config.toml
d_expert = 64
norm = "rmsnorm"
optimizer = "soap_variant"
grad_clip = 1.0
batch_tokens = [65536, 131072, 196608]
seq_len = 768
Below are experts of layer 3 (counted from 0) of a mixture-of-experts language model. Rows are named gate (a neuron's input weights, with its number), up (a neuron's input weights, with its number), down (a neuron's output weights, with its number) and show model dimensions 0-159. Each number is 128 + 24 x the weight over its row's rms, rounded and kept within 0 to 255.
Before each expert's rows: a language model's description of what the expert responds to. This comes from a sample of Wikipedia text that the model never trained on.

# expert 10
It responds to: First piece of a word in action-filled plot or event text about people, often w, b, fl, drive, as in wrestle, brawl, wrecked.
gate6 [136 145 178 135 138 124 147 117 122  95 110  98 113 114 107 144  77 120 111  77 130 168 114 135 121 114 133 116 131 101 138 148  92 148 130 153  93 134 112 117 103 109 137 137 153 137  98 115 101 125  88 149 145 105 148 163 160 120 148 153 188  89 131 169 120 117 103 110 166 169 136 114  98 106 135 141 145 140 148 122 141  91 118 158  98 120  90 187 144  95 160 122 125 169  93 183 174 116 131 156 122 146 125 129  92 119 111 147 150 150 144 107 120 120 145 129 160  82 145 152 160 130 109 111 107 115 139 109 147 122 111 126 147 166 174 120  88 186 141 123  87 125  94  98 157 127 116 107 140 145 121 126 137 118 126 143 141 131 155 139]
up6 [151 166 153 132 125 102 180 162 122 153 133 137 147 131 135 162 108 150 133 128 117 130  77 116 113 110 128 109 137 114 113 140  81 101  99 124  92 108 141 132 117 164 130 131 125 152 111 100 153 134 188 113 160 129 134 143 103 164 133 133 123 141 104 176 116 168 118 100 128 128  96 157 141 113 116 124 123 150 113 129 159 114 129 164 105 158 105  82  73 114 125 101  96 128 147 163 134  90 149 125 129 105 104 149 173 142 124 180 126 135 134  86 162  98 111 104  83 145 139 130 134  94 115 101  95 137 113 108 138 147 140 135 118 136 171 116 115 113 119 107 114 146 107 134 117 117  64 123 131 152  92 107 104 147 140 162 164  91 118  72]
down6 [ 99 134  92 147 149 156 131  89 128 152 107 143 130 132 114 124 148 144 177 101 146 152 162  83 116 146 119 119 139 146 134 158 143 117 168 167  92 119 134  91 127 123 109 132 123 128 106 138 163 118 132 150 154 121 154 127 117 160 134 126 122  92  77 117 143 175 109 131 144 100 140 117  98 180 143 143 110 117 122 126 146 139 119 109 124 104 148 150 151 120 117 111 106 141 114 117 143  59 119  89 135 203 155 124  80  87 129 126 137 112 148 111 149 131 156 132 161 172 154 103 147  70 160 123 123 149  94 147  85 128 115 159 140 160 108 133 122 136 155 122 111 141 145  98 147 141 155 101 122 108 137 144 166  82 127 122 131 107 119 178]
gate7 [156 105 103 120 102 148  97 171 127 118 133  96 116 131 146 136  96 143 163 117  85 125 124 124 140 165 101 167 155 123 125  99 136 161 111  88 119 104 120 111 141 124 121 116 124 112 115 153 149 140 169 109 130 140 148 125  95 148 133 146 116 126 160 153 133 123 106 132 134 136 107 140 111 123 147 196 149 153 123  70 113 114  72 143 122 132  83 112 136 153 153 109 132 157 124 138 155 134 138 126  67 125  98  92 106 160 149 151  90 127 132 141 103 100  97 125 158 127 111 127 167 175 142 120 163 112 117 101 136 107 115  65  72 126 110 114 117 113 122 161  83 117 113  92 119 137 114 106 146 146 133 140  75 132 156 126 132 128  88  89]
up7 [179  88 130 114 156 117 152 105  86 126 105 131  98 124 146 135 138 116 186 123 104 130 118 139 149 133 139 125 132  74 102  81 179 177 108 128 104 135 130 144 107 166 133 157 140 131  89  93 161 133 131 144 143 134 129 131 132 108 162 135 114 142 105 124 135 134 127 153 131 163 129 100 156 109 131 121 107  98 131 152 102 136 176 122 104  82  96 112  83 107 101 147 150  80 187 134 116 164 122 133 123 147 144 125 106 143 108 132 113 128 121 103 144 153 145 117 135 129 196 147 132 112 137 149 117 104 104  97 140 123 149 120 131 141 126 133 127 137 162 105  99 119 132 109 115 126  99 156  69  80 141  91  81 117 131  91 147 144 132  89]
down7 [142  99 104 136 135 148 112 124 162 128 183 117 148 105 132 127 116 131 109 130 116 183 152 171 140  64 151 154 147 104 132 135 105 151 173 124 114 135  85 133 163 122 144 135 143 122  93 170  94 140 124 144  64 118 122 148 131 144 154 165 133 125 101 133  98  98 110 141 125 112 117 112 104 150 141 120 116  65  98 109 121 101 109  96 156  84 152 123 120 161  87 108 101 124 163 111 136 135 111 114 100 125 140 135 178 141 125 164 123 133 144 113 144 138 118 105 152 159 102 110 173 150 105  91 134 109 121 173 121 138 140 116 102 139 177  81 142  84 126 128 138 129 148 149 135 158 135 151  88 110  99 168 113 149 138 124 122 126 133 135]
gate8 [125 124 147 115 137 152 115 140 126 131 121 117 112 128 129 129 151 103 130 121 125 121 108 103 147 148 122 154 105 115  90 153 168 144 104 124 137 125 166 144 117  86  99 133 121 146 112 121 134  76 102 105 125 112 127 115 127 104 171 136  88 111 124 152 114 140 103  90 145 108  68 122 149 128 152 112 113 132 127 193  71 145 123 164 132 145 140 120 142 115  88 148 103  94 146 152 146 162 110 128 138 162 132 143  90 103 148 122 164 130  89 119 109  75 146 117 158 111 146  86 131 146 150 104  97 150 131 116 126 100 109 166 128 134 174 123 145 187 152 160  94 122 160 152 157 153 148 141 179 162 133  95 142 186 117 155 153 131 130 114]
up8 [165 143 105 140 151 152 119  94 160 112 148 130 111 139 130 133 146 178 152  91 135 150 125 129 124 100 141 130 153 150 124 130 145 164 130 163 116 113  88 116 126 132 164 133  85 139 114 134  86 153  96 155 121 181 140 120  98 130 144  97  91 117 121 123 149  99  46 126 156 129 115 120 175 161  96  96 155 124 151 123 138  96 130 139 156 143 110 117 136 134  89 112 143 137 124 107 132 133 122 129  98 114 171 109 160 142 108 154 116 113 149 110 146 160  82 156 153 121 155 157 131 118 166 147 100 154  89 118 137 147 162 136 137 122 100 134 123 183  91 133 102 126 135  89 109 112 113 145 100  90 116  98 103  81 152 104 147 104 139 151]
down8 [116 108 102 160 141 124 148 113 173 156 173 107  92 139 149 173 161 121 132 146 131 171 139 156 104 131 107 154 139 129 132 145 185 134 122 127  91 157  91 134 111 151 131 158 167 129 118  96 132 125 154 171 104 115 138 101 125 163 142 104 121 167 108 140 140 113 125 139 176 124 101 123 147 129 140 111 127  77 121 142 119  81 175 151 123 119 148 153 119 135 104 144 112 136 145 129 149 134 112 107 117 120 152 142 118 138 108 175 149 115  88 130 137 119 112 171 102 111 117 101 130 141 127 144 185 111 129 140 147 113 108 136 125 145 205 119  93 147 108 106 165 125 139 151 138 143 115 107 145  72 134  85 120  61 103 116 117 115 129 113]
gate9 [139 165 166 155 192 124 115 118 122 106 136 106 113 129 129 127  91 124 135  81 122 161 108 137 125 116 124 104 169 139 126 125 106 147 164 144 116 170 122 105 137 109 118 116  98 111  80 103 111  90 110 171 139 110 130 108 107 125 147 110 113 114 135 131 114 180 151  83 166 121 127 103 152 118  85 127 109 163 107  69 133 160  92 139 146 138 122 123 141 117  98 172 106  86 123 144 133  99 123 169 181 114 101  84 128 137 113 112 109 169  79  92 137 125 130 106 117 135 121 149 114 132 116 126  94 148 122 152  80 105 127 153 120  91 158 162 116 138  95 119 109 141 150 168  99 147 115 106 120 114 151 143 162 130 150 127 141 125 150 107]
up9 [137 134 135 169 183  92 135 108  92 129 144 113 133  73  92 131 153 140 106 155 141 153 125  83 162 122 125 154 165 122 117 111 152 163 158 105 104 160 105 131 145 117 129 101 100  92 140 139 115 124 122 182 130 144  77 132 162 145 142 116 141 144 154 132  95  89 129 166 156 133  93 152 134 151  90 123  79 107 148 129 119 135  95 120  99 112 159 115 134 120 121 110 104  92 141 171  91 144 153 163 139 162 153  99 136 195 153 111 108 148 129 122 125 104 143 125 112 108 108 152 126 111 153  93 153  70 112 139 135 143 128 144 116  89 110  99 145 146 117 140 140 163  85 124 154 137 148 122 143 135 147 112 146 136 156 144 145 123 153 147]
down9 [125 177  80 149 141 119 162 137 170 114 162 119  95 130 166 142 143 145 125 165 138 128 152 139 151 121  81 112 144 133 134 173 145 121 124  86 111 132 136 148 148 104  81 146 153 133 132  75 142 163  81 104 120 116 145 136 150 131 142 108 163 147 102 153 100 112 155 107 156 166 137  77  96 123 128 129 126 164 125 143 139 122 137 104 136 116 111 181 133 156  98 106 112  92 103 143 121 126 140 121 111  92 137  96 128 132 127 145 121 130 162 133 121 152 122 145 145 142  62 184 136 131 130 127 159 132 145  90 144 115 141 131 153 161 141  64 137  88 107 138 144 154 141 103 127 113 131 136 118 149 151 157 183 138 163 146 106 137 105 119]
gate10 [142 122 132  88 134 114 149 104 116 140 159 157 135 131 120 105 100 106  93 124 127 146 110 108 126 123 126 159 134  96 157 121 131 103  79 146 124 104 123 116  78 103 131 136  99 160 155 101 159 140 105 132 124  81 181 148 164 102 141 132 111 174 131 159 114 121 114 127 133 124 157 101 126 108 150 134 143 123  95 116 157 153 136 136 165 136  76 156  61 123 101 111 154 148 127 125 151 178 138 145 165 113 124 141 128 143 149 144 135 175 118 114 152 167  93 154  95 105 124  89 111  90 112  84 152 109 124 155 119 112 126 132 132 191 146 137 114 178 127  84 128 140 106 126 128 129 135 173 123 133 113 163 129 131 141 166  92 146 136 157]
up10 [137 165 145 100 101 124 138 131 115 111 123  91 141 166 133 122 101 122 137 113 137 129 133 148 138  69 132 142  94 166 152  90 152 127 149 178 129 116  97 125 130  85 145 146 119 143 144 170 118 170 152 147  98 154  91 106  95 131  66 119 126 120 123 150 113 140 131 122 122 171 106 119  97 138 162 149 127 135 122 141 138  71 147 128 150  93  99 130 207 133 132 187 130 119 144  88 113 147 116 133 127 123 125 113 146 132 161 151 116 118 113 138 164 114 106 126 143 165  88 136 122 133 113 133 143 132 144 157 165 161 138 118 120  67 168 112 145 120 124 132 113 124 120  97  84 174 126 157 126 123  95 128 161 134 125 154 150 124 155  98]
down10 [133 107 130 141 104 151 126 156 104 160 149 148 141 120 123 161 102 144 166 143 166 140 143 119 107  93 140 138  88 127 148 105 102 132 164 137 133 146  97 168 145  68 118 103 146 143 119 125 132 147 108 145 117 155 103 135 152 143 108 142 154 134 165 142 118 146 143 106 156 145 134 171 138 132 132 141 151 124 163 150 107 120 145 156 114 102 119 148 145 115 142 171  79 143 138  96 129 148 144 124 101 145 127 164 148 107 122 139 149  84 141 144  79 108  80 121 166 152  96 151 157 130 104 162 121 126  92 138 120 120 172 146 126  91 170 153 166 133  65 123 130 213 103 148 152 141 123 152 133 129 150 119 104 108 114 141 165 146 126 120]
gate11 [125 130 135 117 164 107  88 141 165 103 105 117  84 144 131 116 146  90 154  98 108 128 117  93 102  86 107 154 175 110 110 116 122 140 181 136 132 122 139 161 116 155 190 114 164 108 147  79  88 123 134  80 170  97 124  81  62 104 128 126 121 123 141 139 148 134 139 116 134 107  97 108  97 128 151 123  91 115 112 106 121 124 101 169 113  70 132 156 107 142 114 115 120 114 110 143  94 101 159  87 101 111  98 133 103 168 159 148 146 124 111 145 141 137 150 137 138 121 144  89 136 125 126 142 103 172 123 128 109 149 112 143 133 139 114 168 141 136 157 115 113 143 136 175 124 152 129  94 164 144 121 132 144 115 136 158 124 120 119 127]
up11 [140 105 127 111 146 155 104 139 161 122 139 137 110 113 116 153 155 119 110  99 105 136 145 102 152 139 105 199 112 127 124 140 122 114 173 152 105 112 120 124 133 131 130 143 148  88 109 108 100 136 145 186 116 147 145 128 140 121 149 133 155 140 127 157 151 161 121  89 153 115  93 115 123 103 137 121 144 164 108  98 142 117 110 125 156 108 134 143 149 102 129 133 150  98 125 132 134 164 132 174 105 109 128 106  88  90 167  99 137 131 110 128  94 172 137 167 145 118 130 142 128 114 102 119 127 156 102 133  49 139 101 138 122  91  99 139 110 153 117 171 104 104 138 165 155 171  81 132 172 131 108 132 173  99 138 188 128 110  98 126]
down11 [158 118 102 147 132 130 118 150 141 158 133 157 124 120 118  97 131 184 167 119 127 102 132 155 161 164 114 181 152 120 110 133 141 103 157 161 117 121 164 114  97 149 130 159 121 141 129 121  88  97 119 107  86 136 163 152  93  91 125 129 153 102 146 114 122 147 125 112 105 152 144  97 148 119 110 112 145  92 108 132 127 127  84  89 132  83 131 173 128 113  89 145  93 149 149 115 125 150 135 132 126 166 121 127 116 154  81 116 115 105 154 163  75 182 123 110 125 167 120 115 124 134 145 128 133 107  96 163 153 154  98 144 148 122 152 176 103 121 145 136 109 124 114 154 116  66  83 146  82 125 120 142 120 140 131 136  97 133 151 104]
gate12 [105 127 126 125 139 148 119 128 108 114  84 113  86  97 134 143 134 127 155 133 154 142 106 150  72 137 102 133 110 129 148  85 136 113 121 130 127 119 119 158 169 123 110 135 120  97  89 111 130 149 137 173 154 103 106 153  96 114 130 117 103 133 143 140 160 164 134  98  85 117 150 131 125 146 116 110 138 131 110 141 106 140  97  60 153 123 110 162 100 128  83 143 121 127  88 106 102 136 113 158 195 142 149 117 181 145 155 127 105 117 106 139 140  57 147 130 151  91 134 167 143 139 121  78  73 139 138 138  76 161 157 136 123 149 103 138 124 130 138 127 113 155 116 140  68 114 136 121 123 142 133 112 138 162 149 116 144 106 123 117]
up12 [121  92 127 132 108 147 112 150 131 161  86  96 109  91 107 111 180 184 152 149 113 157 155 141 132 152 146 137 113 135 155 155 160 139  95 100 110 126  54 132 125 131 121 116 101 154 126 137  87 150 137 152 160 131 126 117 112  88 150 134 110  97 118 110 134 195 125 115 131 106 146 139 112 111  81 126 130 113 118 141 122 103  89 113 125 114 133 140  98  99 115 155 112 100 133 112  95 127  61 153 159 133 101 107 141 130 114 104 119 133 132 130 151 122 162 194 173 155 108 171 111 121 110 148 114 105 148 154 136 169 122 183  89 137 106 124 144 146 127 156 150 121 140 128 115  96 129 158 155 126 164 130 123 119 118 113 120 113 122 123]
down12 [131  99 120 165 157 103 153 132 101 131 115 150 133 128 126  81 150 100 134 169 110 162 132 166 153 166 127 105 173 141 152 150 153 156 110 113 124 109  94  72 133 127 124 126 177 117  84 120 139 126 119 105 126 127 149 117  84 128 124 133 141 125 111 173 140 140 154 109 142 137 138 109  86 135  97 118 143  86 124  88 118 115 136 135 115  91 138 151 158 136  86 152 150 135 126 138 105 120 126 134 120 117  87 135 107 143 176 104 135 121 116 109 111 129 146 159 136 139 125 193 124 101 127 188 164 133 117  96 122  93 129 131 124 151 121  90  94 137 124 162 139 134  96 141 140 106 137 125  76 113 164 168  89 113 136  86 156 117 166 164]